{"n_layer": 13, "d_model": 320, "n_experts": 32, "experts_per_token": 3, "d_expert": 64, "d_shared_expert": 0, "activation": "geglu", "moe_layers": [2, 3, 4, 5, 6, 7, 8, 9, 10, 11, 12], "router_score": "softmax", "normalize_top_k": false, "routed_scale": 1.0, "balance_loss": 0.00207, "balance_bias": true, "init_std_router": 0.0299, "lr_router": 0.00127, "vocab_size": 16384, "norm": "rmsnorm", "norm_eps": 1e-06, "tie_embeddings": "early", "optimizer": "muon_variant", "lr": 0.00207, "batch_tokens": [32768, 65536], "seq_len": 256, "train_tokens": 264700000, "steps": 5567, "dataset": "wikipedia_en"}
Below are experts of layer 3 (counted from 0) of a mixture-of-experts language model. Rows are named router (the router's row for the expert), gate (a neuron's input weights, with its number), up (a neuron's input weights, with its number), down (a neuron's output weights, with its number) and show model dimensions 128-191. Each number is 128 + 24 x the weight over its row's rms, rounded and kept within 0 to 255. Numbers have three digits each.
After each expert's rows: "comes after" lists some tokens at least twice as common just before its tokens as in all text; "gets" lists some tokens that make up at least twice as much of what it gets as of all text. This comes from a sample of Wikipedia text that the model never trained on. Tokens count by the router's weight.

# expert 18
router:153159153105115132153142079139142117138138119142130146180083097091114169151132117115142100128129099141156095161083089103116119116102109098137119119088147122147112119062133142165126136129139115
gate0:131105124122141134112135154165147138132138148123119132144161115150152168159081141161120125112135115179168110156142138096100136164113116121083139129126159141162114148138162153119125110087085092
up0:138138104157138140101152102114114128093152159108117125143098131161106107163152114085105130099118118087108125156093101120122125132136112186173114073155090109115173117106160136155170130120152158
down0:133114121108101141115170151094121172128108127135185137125116117169084127107095137164167142143110139157149126106146102115113103098114132111139127101124099134161118171139118122173123104109114134
gate1:145100161121130129131104091129166104173164136170101149087142098117093152139116145113142122137091125147135133145100127131120145138159103062137160089097157105132088066141123177124140089141148137
up1:118125129120100102105121134118119113117133117138094044083135099100129114152101166150155088179145151134120157102090111086146102135159152103083114141085106118124167154146136141126120125132100133
down1:115100065161103101136131128095135134166112126154096103143092072100136135165096112107143133106125142157111082087135093104106103151138102127097109144125147148145130150092134115152120117146134171
gate2:110152144149136121097136126104110086108151088101185153170126105135129104131102143134087097101113096132176138127108140110104076135120106152127119118167130113138143118102114156144094148123154127
up2:106125152143138128092108140135136134125121144133160097135119139139151171105130150163149122146130135104120132107157131157182179153120169112105139152135132135132128166128140098116154141136123119
down2:157138120174115096110140092133113136144144152130103092083141102104128111152152091130130138176102091131115128136125147143087162133185125143126109123148122155101157129156133166144146149116131123
gate3:126170157121129096086135115138121098153139141130112115107116145106124173123162129117158125121115111152159112102160120119098098132066158127154129140133157133132134150149156122150145100137112150
up3:130161125103139110137128137104095114134104122120121132115110115109135146106143145126153140110103103155122138113158132164089120147065134116145145159120150138096106134143184124117146138125137152
down3:139117126114128141138114136165091112112135131136119147099132144109096136156127125165136125116107089110122102131108120169165119190122095083122127144106100130134130107113154148150149136102121159
gate4:142109135103127153162115128150128172088182121144122137131149155105142097132100131122130146138136095109173131143157128117164115114127103155131184143129124148151100130134097161164116108126123078
up4:120113151139156107112171099111120115132099133122142135158157133132163185091087160117097099131113183159156117079061134131107083150090168148119152132122156112100138137099117116078147128088151150
down4:141145126117115125053163132133116130151130137096168123153103109141113143109115099152113154151162139106148129082094133115166124170097129136119103112151154093082134151117154138093131134111157153
gate5:127125155110148053152144093134140112139109124117133106128138144133086083169091129154151128120157108128150093102125116097152119171118118082122154120108145124158108127086129150152146118150139138
up5:132146137127125096129167112109153109160121140128142128121115152134112097181100136175142131095125122122155122092111131097155131170107095119137148109120116133135105165080085145129123154155124145
down5:124111133112108071166168114129165085174159135110116154147134125117109119109101168117156135087135124179098114182124141157136126146107119163144121169143164136157128123131122142105107149112105144
gate6:120141125171123147119096097124174148127092112132128127139137114116117140102080157148114128155114120139127177057095132125142127113120166122146086144107103137155138101076135120099127120137130131
up6:160117143112130119148142160148090132132153136114139137132124121125122124166151103103148143105128138096146077203160101122107118142125082141130175099138142129105108154159120135134147149130134142
down6:145101090140133154099106138119124105144098134127094097116107123164131105142159155120115134104178161094182162090150145099127170139178124138099102160146139167135073158134137138119137170136094118
comes after: "\n", "-", " Al", "\n ", "\"", " non"
gets: "-", "\n", " \"", "–", " (", ":"

# expert 15
router:171115121120121070082076121147147124148102131087131125142130083142146084127122104121126087118182124118097111145127112153123149140116167099168127109134143111133138111104111131125136150118118124
gate0:141125118117102160166126074092109113068150126125138154156101139142093148114133142139147141161143137142110140142161118121163186187155099132120140119128133113164105140141113148130153152174105080
up0:117108139124127132132099134121109084098135122118128119167152119108144142096137115158148128143117100140113113121156105143180118152075117173116110086114138134118070132169140106139117084164143133
down0:166129175144140098161118102126185162136153098119130114089124159157074120119109106138124095085110139159101127100135137095149141093149105152103127128112089135154123130112061140112138153137123156
gate1:102119164116107098099071120125117150135130122125128137155173182127123145156159154160135109123150119146144139123145130147161120106124147139102126118130145168167140125173118102066155111126130156
up1:120129122092111091111096124125099152124132111144125129139171176097119164154157134183116111120147120158146110101130132182193140112127129156101137148129126168169122142173130095091184144139113139
down1:104138145105070163119089126121164144120156137147172113109153109098113113127137125161100125144121152120121132147181084187138105128105124107145153158118122107096148159112128119133118171116109099
gate2:133157137169068130109117124165125084113142135113164114153164083118130103110094169125162124155122113194134125125147123124089113125113128160142067112109104066097110111137133086131157122154132126
up2:155121129118130101130126127115148118111120109155169108147113144160132166114166171127172147158149099100164116134123109088117135120113132090127074128141130108102127097101116077147147141180087104
down2:114144091169088143148131140142145126077165121124124119097146117145084089142127109129177127124122147094129168130117117104150104077157147100113070108132111131117106145118086113134135110126144143
gate3:145092134122089109132134071107085103114170151130086145134145111109132118165155123134143103162136094145134101111092166149151138154160168125120140170163148117132071138142119160124109106141102128
up3:127103116099094124119117051136114104135141133124091162127175096101078130166124124099117114151135110150111119099142142135130154132150176129132108154150175142105089116149154119146103131116135116
down3:158141112133147089142096146166134120157110108097127131111115109118123123147137107094169121117131121161126106142104126144152131165076141123137127151189137156127105135109087114120135105115142124
gate4:089133128122158151089158123128107126141141165146146136160144124115154153111129164151138151107135107152115137155133111103104131156099136156164126130118142139111085145114140155152124146143152127
up4:153116115142113113169115107116143133124124099125113139070123136135118110138110106125134105138126175087122123098119152184132131129122113084090131153147123122120174109147141103113104118104084132
down4:156111109170113131149150150122062108107106085159106136096155142066150089126057131116134115136126118127165149094117118123109105173107122125111120137114169121149130143144168097102099123145108172
gate5:142164101105165143143099095159121150132128115133130135122108085127147119129143144121142165106127130117143103142137128129107155146167120084139132171100146086118136106090123110117126169085120166
up5:165078126107152158101127147155140111143115137161158130100153120100119142078150130111084127126142109083160174116138110108139148132092157123152134113150106141100187122142131115120111131119118104
down5:160150163107120129112166124120130099124145150092118166164133106160107111140130150153122101133123109134131106163128159114121102178131139141103119115102134152155134126122111138152179113119128117
gate6:134112120125137103124139121104084120102101146065124140131079144158129115140083113167144116121118101148140069119150111069126118147130146130146130125100131110141065125144104130139130101105156153
up6:103154136141098096149152136145127169157190078100117103114126135111099128114126117139139098153126149127104154142112124165134134151100101167112139090143119181140151149149161085130093115128122120
down6:107119178183155165139093132110153159090154096114101169161145142130122112143105169123154163122082134157150124137131124099119099159146161102117140152143131113117155086092154124142127123100117162
comes after: " the", " of", " in", " The", " with", " at"
gets: " the", " of", " The", "The", " his", " with"

# expert 5
router:173106142162125093159132117106145108115121143167099098131106090147150117121140146127139097114158142127118119086126132131119118110167121091141105109129148119118102168138147086093190140113110141
gate0:093118139160187164103147132118116141144119122165115189112144140108136144135144119116096137096125075152103074103141176162129143125121122186157111120055147086154145106112130143105118154167150125
up0:106152099161128118140148100127113116136139110094125111115153124120153124110158148140131162146119173102117129154122135164114160139068104109138168129129110158129101118133125130127152124091120138
down0:144134136136137104119143169124106120122093114126106176130118094081133095084099159141112108131153107159137109142132112121176150150129150154136150113124127140111127118109133145123109137073147122
gate1:096092156097167119141146111108128135157119132142132120135094151147153138124115114103110130098119133121131131131149133148158095207105156134109123130129176139129093113133143130108093150143123096
up1:105126112133158138109154131124137121124134135142130129128134148117115138133157095153127099107197134139122144166140107133109145119154166140138123147109090139121093123134120139146108121152124120
down1:161136152100104124119136123137132121141149134117159107103142145154124126137090102162140112151169087105166133134148104135110124183085129121151144148147120126091161182144182097156138133129154174
gate2:142138129133126129069182140090127105144144166142168154148170135118133139140140151157102068133129096152130106138092130141113130121104092092155112104093153114173113163081121120100180153144108086
up2:130142123131151128091175131097110114141117158135158138149147126113134138163155135167093064135141106171128103121107135123113118126120089101155095132128144098166096170086126117102175153143109110
down2:141110137116080142127150156091147086111122116136105160143154125112133129096131149133105131097136144176112128074078131118140147121127164140121164132130138184147128166170148174102123163104067078
gate3:142137134139149110127112118147124149138110113107157121104144162199166094169090108182145111133108142127124155113168169097104116153097102097147125145153129120113139144125163150128130141141086138
up3:131136111141102141135154126103130122114128148137090113162121089070104165087154155092100144128166126121142105137069092150132135111166128156102122107103142156130127096127093108120115102146181097
down3:107053107124090121136128149157108137142134076114111076142139114118166105123090114102161131159097094098134142099177135109093107147142153120159130117145144131097122152165118115122120126095150081
gate4:126136123143161094101099116114148183178110141141113089094147168107157091165135155129128084105145151117089122143147132138121098128156142152150121126118115136149150152134101111091154132143092136
up4:109114135105099145145170149168110068073147110112144168167122095142113166088119090109140173136126115155159108106118137127118138124096132099126131122157134117100116107125149138163106132125173095
down4:097149093094154138143137128097139104126171170161148141169116166139123158111100086126150115119170133159105119166137150162135143097143136118145121105117127092164161134102086148130151110134114118
gate5:106117139141059110086136109079137106092102100125136155139146123159104153110176127124177111140131134094138178111111146100124139118123144114150143130135149123167138118196155096107148119117112155
up5:118167138167142121165137147131125137151163148151146076072118129110145128112088121137146144143159093172101126143129118124117138153134155169101122148155103151090139121085123181175096107111113124
down5:129147101088169128094129152092147122123085123105106094091126114142106148141117133101162121148139116138157097115136165114120128150176142164136119116125101137140125118145166146143122109135122149
gate6:132102161115133128126129158147164153135120135115100123119140116105151128131133135136045167093130108082167128135132093149154136132168180089145138110094114142153147164115145106101162102104110145
up6:135151091130133152122146122123086093105152117143169158145100155166112131140145123126175100180132143144127111130122165103125142127090093148113108140172141107088123094148106148134120130173146115
down6:140126106154168089159144120115145122156115112156113158122159142078116162121093101124123161102126109103131142117106134099144151175161099154108139093156087151154115133135145108139108115095098110
comes after: " the", " The", ",", ".", "The", ":"
gets: " The", "The", " A", " the", " which", " In"

# expert 6
router:159149127132087128131156150169117150101144129135098157100089118120107146124075170128106135118115155099149134154119153120091111145131100126128157189151096124104128143158137141155127127157158140
gate0:135126181161165095139136130150156118151117155098108168141155108113140140113114124113141138145153094109142140142155129139131189120136138097122144092112133148140099131096126114118159153100093152
up0:129120197159125102144140131121175098119129179134093160113129132109155153152101119101148143158141125084168169152139132133123164098153119090152168106103113132148103149109072109115139172086108142
down0:120118147137111078118149099092097108104136121126105162131153157102147128127166084127083133187129121089109101135121147133108141115120134118137162132149114136158112119124162113126150162065148124
gate1:126087087118164114168122102146108131128163078131191146106150176112097129153153108134123091108097128147133126123099110095138129139115101135155170105109104116146192133127116151119094149118118124
up1:139171135141128140107096164127133155100117181100057086126069116147100146095116112123142112137143118115152106139143141197101102115141143140116082156147163147095089130140132066126119124150143149
down1:103136127093108106119151154111123154124146167150124136200134138144136123113130096123160152116109165123129145131148150138164139126128147129166109108117125141083121104154120118156158139099119161
gate2:127158119141144102083103103112128142083150109123134118134107152131156113105097094124136179147087125153156146192113103133114155106099147144104144102104172116119169137121147102122146112104155106
up2:097166160156097109139076137097176128152127137121108128120122123136102158155146090134159138167155117141146110153151118171099150152159117127118139078150110127086096148123128152156166086131143147
down2:112121141125099099080116143107154119119117113077106113167155116078118087096143121111144128149088162137128132131129126130157106131178170093118110076107128140115147183082128138098167088138145123
gate3:087107141143080097093144122141121130102157145095138138120150123075156127137125150129175123105146119152156096139111123133129109106102179124120089138135114140105126118126101161161169108139119130
up3:083125118133111129121145160158144121167127163137118118130137109112108135124131140116148128124094143155108107080100095112131109105109166115123122128149069106151118131121120126177131097127108121
down3:118157113085139107122108153105147129132166132133163090118107111150139135150136120137147080091064153142107136105143128147126089108137142137137080086100102141141178145104180130180146132111092173
gate4:116117084136111132129130119105130126097139080115116139135108105115102119088117168201084116117145082123151122113091147101066133131086137094127119205133118114142135116079159160119126135116141125
up4:135144131119155134167126100151112156143117123161147115114136148147183167157165110087173152148105168155129131128132101153171138168167135146089102058118126141131173150211124146114124161144090137
down4:121077114122105126095110135131137141094174105144106126137146136124078115111142165136122155095136090129125130131093131133126149102148148104105125163135104163118082110071164074114191152114108152
gate5:140118115137151145130122096091101120069144098119171142153124150146128124125127132110144063128130187132107126131149150096158096140164126152155131112129159156132084129163122137121151171125173171
up5:131140105102127123163072147104128107115171087117096156130156138132143142167128095118103106136119125120123114126133148133168119121107089128182117104084123163124139134154148146125110143171126168
down5:117145133093160116100154175135167106110132101176104127118139147126095184130121093122096114176141086115161142135175096128096124161146088126128118104112108115125128143112139122135118109115103088
gate6:117122080107183117147133115126095193114124162132158113143166138121145149126116144159122164154131151091097168091110125128134160102110139110133171153100137086176161169142146086083113137117135156
up6:101149172153104117111115127115122113166138074103094150089119063108154124148123109131152123131158111133175140136144106120122120134194123127133116086146124103122138129090092136104117108125154133
down6:120130139100159119127117151163144101133122104107120109100135109181128134167078142152140132105155116167129101135115152139133167142137135111107134155176112118115161140124128129135157170119127116
comes after: " ", ")", " 0", " 1", " —", "%"
gets: " |", ";", " ", " 2", " 0", " 3"

# expert 26
router:122151137125103139162131132150098130133174149172146125131103084138104112115114130126152107097114143079122099147121107122183109125160106072132089140145087155153120102113152138185107127133126114
gate0:099151124138119129102096146082141133094144150155124128099096114113122144175151127149151128115134159155133145096132109129117155131152123148096128237155121161122093136136135114146099133075142127
up0:093147114148114122106091176098149140110138128157130115121078129120125129187141116159157105105108147151141140100144127131115120155136126151124125201155086145126094157110136113131126130081124154
down0:110143114157163095139151119151156162106110126102146119106154135096149084137150079131087136173151136125145078161111144127111128099098152158124128089145157104106135128150133130109143140182111122
gate1:130124147087078125106134141127136103138122150151167073119173135111131100127142133095128191135122167140136134099119117139152133132123149176111131140122120142146151153135123151116117103121098112
up1:126159181145111107118129132133142147144107102136082181165137095147121110194136139113124147112135091133141157158090137168150149123157101124090136138110089130133110077138129119145124078119082144
down1:136105111100164171142101123151170116090112134148098132118165153163169145165105141101133137104134110117141124085113159094126134120138113164135144136159099143046128125130114158132109133128131108
gate2:133118137097151143156096137095158101161070120147133098146146142164138118078131157128122115124126083118118141126110128116151125143105117143078125116148161134143114163124123135122147152154113122
up2:100108159107168105148148135129163119147087149143169132132129131126132137139137120123111153122092097096100137169166105149090141098104137124144103103131147129104145137115151128119115107157113124
down2:108147091190131129092120088155092100132138139133126155149132118144101118116169116133100142094134178141108150076148156069088090103159168093188112148126125134119153074147151121154088141146112125
gate3:097158169123127133128111114135122110147112109141123114144115114152095103138119160112157143143152159114140164110082144139142159167117136178099140152153132106158160143173079144155101119148134125
up3:167120107122107124136132127145073097104145111095160142149136118112176138135088163128113072126126083140130086099121136124130123158067147115149127082121113082110135131121112128136127117123141125
down3:095122155172121142168109138154123143130169143150130115137170097148149147172116124123097118152118094145151103152119130126107108140093111117119122138095134123114140150119106127170149144167116125
gate4:124123126097119125108167173146153140186147169102118138143126166145076113116107094114119125100158145122159148110112119148141142152133137143152157109145140108095183147163178065143113139153136083
up4:158154149135120132121079078104114166113121130141106122082134090147160147089177140103150157117102143127144117133156133131123109090127141148064090174094096127157093115108118156114134104111122156
down4:090139092171132130085124085093124130108090132106093114112133138139091114144102129126144134170114121139151142134180151161096095119108120161089098129121104133117118129107153071124164115151140147
gate5:092123138123160107140173099169103110142125159117127162130135159125129080088166174135145107118133115094127125126162147160156184137107137096109149080141133099113090108114127096125115127128162119
up5:102099092141191148159173096144115143121133141122064101125122151141142144069138136139143128087109132129131132151128126138096122106088147132094137109141106142107118122077121115202133102145107171
down5:139150080130118114113116094130131109105128121140142088145108144144097159109114143106135127115114131183103145056124145177100101113126125155071123147117077101123110111103172121156145154157154153
gate6:126102145109140147138116126103160130111119139124097117143132141090111157117123134147125147129141121090122119112084144109126132143149103102138126140116123088122091089095091060134132146149130092
up6:144167099144103102103150133141119126154138095118158128105139115154143092139138121092135096122106139159127152147169112148135143109117161175106129121117131163132147160169169173117110102096114160
down6:084103145147110137128114131119103161109134122111118185127114085106170121117083169196174115112129132147137119094099167137105106115126125121109118132135193132157147134128164138123141085159095129
comes after: "\n", "==", "-", "===", " also", "|"
gets: "==", "===", " ==", " ", " career", "===="

# expert 16
router:155110150112131195088161143104209105175133124151095146134102142112133115075172124165122125147106128165126096135105106127115109127112110161120149159088149147122078131130112139119104125089135103
gate0:181135149134121170124114134080150124152076142149106100077125118123127165108156106131165174177126116156150118152131109135167080147174093144089100085124090116177151082106134135104143149101131079
up0:156146165140109150123105119091127107128078165150106111117112111131126163066169073135152136134160093164179121164146114146179129126168091173113113107125105098146114062115154133121159109107122105
down0:147142116118153138106103181119104151077093183147144117107110128106166110155149153106179084145174154134158110128092110150154155096126121108103130127135098165144127152117171144123127137117127150
gate1:153139091126140083099172154110151146131145134130163109142121156137121128107095111147149121219144152142089161119136097120147128108122126137148207161081105136118132126107172101162120147100117125
up1:115115160150114151155143108170090136130157125122094152105124112142144123146111155110135124060130119119149122139100148128151105129131134101082081123142138123136115114117120140126140146108155154
down1:125131127162165085134138129170092116153098126141092180085145113114124100089131144095162193142141176134112132181182127125145107117107163151104147155153131147150093116152109154157137111116118096
gate2:107123183144168129123139163142141152139132137101159130126094126142114113149102091114142131167129136140111115132111128133114114124101124166130121134099144082138135140126129136115114107106136105
up2:121116197103141108144166131147145101129113122139116143158112114130065081136095090111150133108118146164102134133121122147114152125184133100147111115121123122110126116110113126086146133118124114
down2:117116156114158134137158092114108117102114120137151154133187151119166119115147084118143132153075102142159153173074115102125146115090132118113130168114172094147100138156123176125116134103161123
gate3:145066147151107181120082149072147119132132145161094147119115103106123155133097128154138115104138167121100162117123133169114084098119146104149107135160132120119130115154099116132144105082144149
up3:122089134138147187124107153057153105141135121158076117092127143120113159134117166149134099107121127152090127132127137130115098130122106094145114113128158168153120120123113125123095087123144143
down3:146094138154073113153126134120104078142135123111114098074125105128103142109173179137111109167185151116100131146110145128136134133129104119172119120150137108134117146098109102131141091148112105
gate4:129125147119174137138108109158154109078141076149116105137179082147123096129128158163141104158156068110131129143133134128131140093135154092107141110153155132093087127102145155126148109112138086
up4:118137155137166105118136128169152102108157084142154135159134074182132106128133138142135092132172100114124125110120134123137148109127125077128146150152142117095116131096125131136158101124138109
down4:105106151111115150144119129148153112118146115105140123161128158152113170126136080142096122144159115137134100135126124125100139118163143127071129132131182154120130140153138165133145114146155143
gate5:106129078126106130122109090116153126159148152090141118096128191102123111121144141145106124112109123158125159112159128125173156110078143061098122121098112127107120160139133137157107164106107152
up5:144109138107146182136166112143141161112113112159128141105140112120117114139111108112122150122090104119100108147161103092134121124144109176132133137082133142145124107123172142163111101088168100
down5:149110142119129163118145109139143083111115161130144123111140111116166157142114072125127150146160111154182094170159081118120166165140074130124108164140159150159082112117132094122114106121107114
gate6:129125118123163124130144159115116168127123167110138143130172132110128101152140129150093118139163153123151120152146143106113139103072106120142146135143145101164123132109120129091118154147073109
up6:114131109124127153108124167101122147093111162132133173110140122105140092131174111123125122152146126130136133130113125102109101118092117135172154140133153080151149139128105123083134148135120112
down6:135109168156129136151134124123114092166158148150124145140155191138155163159096098136120111150080131105157089122108171178092123153164109127182155109116132104088146156106121122104111132121177113
comes after: "-", " H", " (", " United", " of", "H"
gets: " of", " Kingdom", "age", " County", ":", " H"

# expert 14
router:131121113156123132136124162136098144096159144146102135179148117128151111119130113146110157142126126148142137121131161125118126171127123128140145168133081141143124134138108092153102152143150156
gate0:113132148157073149168184173110139134126106124121104108114118181165104127068132137114141108112121150113101157123121095164143131197124174081108142170083100146124095114134135114111108105130144143
up0:134126149089095108124137153173082153147135164109124100104095108106130132127108141118147174141082153191097169143099111108125141118130117108134123111109124130091134160135175146153109149162105167
down0:158140087148113134099136083115126161137111123136162111127141146119111150110128124103147136077181166120102122083164113160136145153106132142119135149144109105092124083172166108158121149111132114
gate1:156170155120100103176107119119127155128128100169113128108122132156145129131129187156118151129162118162146148161084150067138061133143129143077104108149143118142112145105121128128151122123145115
up1:087101119113161127097147169133143103135127141108124114137151152137132127156131087120118106130122162098113112107143119178143170142128123146168152141134105134085116129145158140108131139150113123
down1:074107095073106161157109127136130156098089143110130093169117095127148120162127178111173122091114164103109175139109127121111124110144149126116127113149127101106141124155150159112166130177134128
gate2:128151066149114132114091120141062129095112155147151104127149141085169107131106125163139114117115100110130116144108115108173151155094153139143144170144116142099125118157118125104119116177147144
up2:128121094149114136123149123155082109147106160118119140121111139148169082139110140179140113063146129117084140085131109090147149186116133153100168193190097153063144115158126143118104132171149148
down2:138148140169119115114115116136121140119107143154124190119137120095116141121164082151099135173104117085161119127099125129145058114104145114144162112076120120156103151131133103105167120142162139
gate3:159124116107157125100080120108145147148162103161114151160143149117157196178105136133095135128170128104156176141137139113139141124147120116145130144165113144143115114125134088126095075138101118
up3:122139107140131106144051132150132091110136147103137167073106118124092105090119127138134129105159106098122078095121157078129137133074160133129111104103101076108163144128129109152121122127107127
down3:137143096093108126136095101161103110153121148107111120099125097137158111134122099114153087160067143101096142148132129121104094153137154137109057143107166148122124104136128152129147179118108137
gate4:134193115134133118182133115123125111127165129153137121130063117117147123126137145094189157162123136139108145129113115101112145091118130089131078106157111129173126158129125146122124155097125146
up4:120092135130101088084122139162123138141093112112095129115143157114123102106104102127085133117109143099142124104119116126111120151118122164152169138137133153076167096143120119122084146192133089
down4:124095163125089124141109122166134098155127127096118109103126137137143171130124165076153146164139081168080137200122151101144148123129134092129087098132113132114078132117142131125120125121069106
gate5:127121123129087110174117132112094129145115102086091147113102155137114121133132145083113132111084164110098161149109132154140129126128141104167146097133180155115103139128125130162141153138103079
up5:149127135119152115180153154146091146172097101126129157129141123124137160163106129109147167122147176073132137115140143102108135111098150110166149121118140139146127136146126125131126140148140089
down5:109155117089147127148138100160123125152177121122097135132117127161151190111126108110147136104082096125098147163139097135149126133128151161131154131130148158110089183139101122168136113139145134
gate6:106166190105130105127102137114128089127166137180090114179145137125111158131118140145140103096129138128149127127131117094159128116114122131114138134142135109149178143108160163098115096127119146
up6:126159146111113111112098114129133079109176136145098090164130141125145163139125129156135098089136148122138139132098119099166101123095145112129147120164119109149195151123158139122148108151120142
down6:140147116091149158129107134098129103081143143112161103086173156152119085133106140116110145169110117176126131146124145157095138160145114110127134124155081141117131100132152153152081109110139143
comes after: "–", " |", ".", " (", ":", "′"
gets: "2", "3", "4", "1", "6", "5"

# expert 2
router:101160098110135085133129125171122086154138132148136104113102128116140113136124158153140113093163160138152108128130137138123173121126125101126122127142113127159131125118137165154078144102117126
gate0:085125145092122199123115102108131143117118119121144139184136142144119157122131144139073114098117117169091140082095111119100122141170138136107117120143127100105137125112132119110138136137134121
up0:186121146131144090162188114139155150149124134138143160158115146115125111110111131049143148102141108107156097141118128115173199128100137106142185136171089170141133095136139151102076140148107083
down0:109153142151125157118122138148146153141167104087134167142122131134106090084114143181129117104136124147173101113109137097176100089115158164125145110148126115157150141104082140130111152147180083
gate1:130114107136138116096118137111085125165133134137144134095136104079126119111170168150131124091068107130137146127090153143120158091167131143156116133125129144112067137153123095161147125122136120
up1:126103117119171135118137139091104131086090165100108144115121114117088151102138163117150119109149134146145150118081101128125166108147123106129140140132105137117120156142139147122148140136144118
down1:154157121129138125167160141139072146073114144142130156128106113096133126157115155150101124105160139099121123116135138119088142134128134141137164115103141076140119115142125153118123148078145149
gate2:149120144135111142132127129129124111127123122105139123142137112085132147086112136114115102097153105103139121130148122131141102141109158176157092126128132151152099069160174155141127101111112119
up2:126142143118093123089134153113122114098108138101124124144156112099116120058095122120125093095148092107125119119169153108129112133114145175161129114140146147136064098145162146138113102124121102
down2:117147157121095124104120143137155146133117087144080113097111155108108136088118106099124131083135179127162132107161106151104125124111105128119111105132127119159132097115113131130100135107099091
gate3:167118097152125118088113132079108157129155176153105087136133131107124103121133075095148114117115139110152150162111163140126153121107107157104169116139146144096116110153096102083179099088081110
up3:158095083155106100116158142085082166170156104128093103159135119106125112165099089097137095097114140101153171131144143107090151139102122153099151102147150118105118137127111095080118114103135111
down3:176120155104121129134109089135112166114107127167137113093123103092116087146094131123159122129096146128125151123129129118111122148091136146167090176141112199124148148151130123141117121084107127
gate4:154126150123106117093189148134149165122106177114102117174138120094143128064106135159122134136099125141125135140096128122142134167140121086080164148089082144103135153106132156166125134156110132
up4:101094129148158135127086121124093080129138104135136127109115127178132136169142105099127139158135146094139135112133100149110128134122122167153086120140164148141101125140130101106116154114164121
down4:107114126144143130129134175105129081163163067123093151099089116146118123140154150134104158152151151158116120160130135132140106123171139083161134169153131152127104089121174159138153133123119137
gate5:129144166126090108163136145112147108088118163153116100140117105111110129154150055155136104143140106172126100143119153192176180134108091139123107149083142144157081094149147118113126097125122097
up5:137065152133129139112126151105098136145087116125148137157143095107139142144127111164133144176072104134155121101081118128133101105121088156126092155099187130118114147123138104099175157100110103
down5:114131159114128090109120140167122147140127130099135174101119128142132132132117128142121133144095142114137134143105101130113102120153128170172131144114150165145144145133123122044166090101155090
gate6:130130127146129086131121119142124123126130133142140135083141139104103140116112133167133132119169155160122173078105137170080113155118097094155143101148135123107169146147148132110177116153129163
up6:119135115152079092166140120154138120137131126140116135105157129113123114141097112133142133124163150128170118121099121158106112148144111129155164110122157106124137140123148134137149131135134184
down6:121117118112104120097142110152139065118139116169108123090135189143105117101102160100113091127124163129124122128090047150133147109127092092109136167105150126123115123145144139125108099091142126
comes after: "\n", " |", "|", " =", "|---|---|---|---|---|---|", "==="
gets: "|", "\n", "=", "|---|---|---|", "|---|---|---|---|---|", "|---|---|---|---|"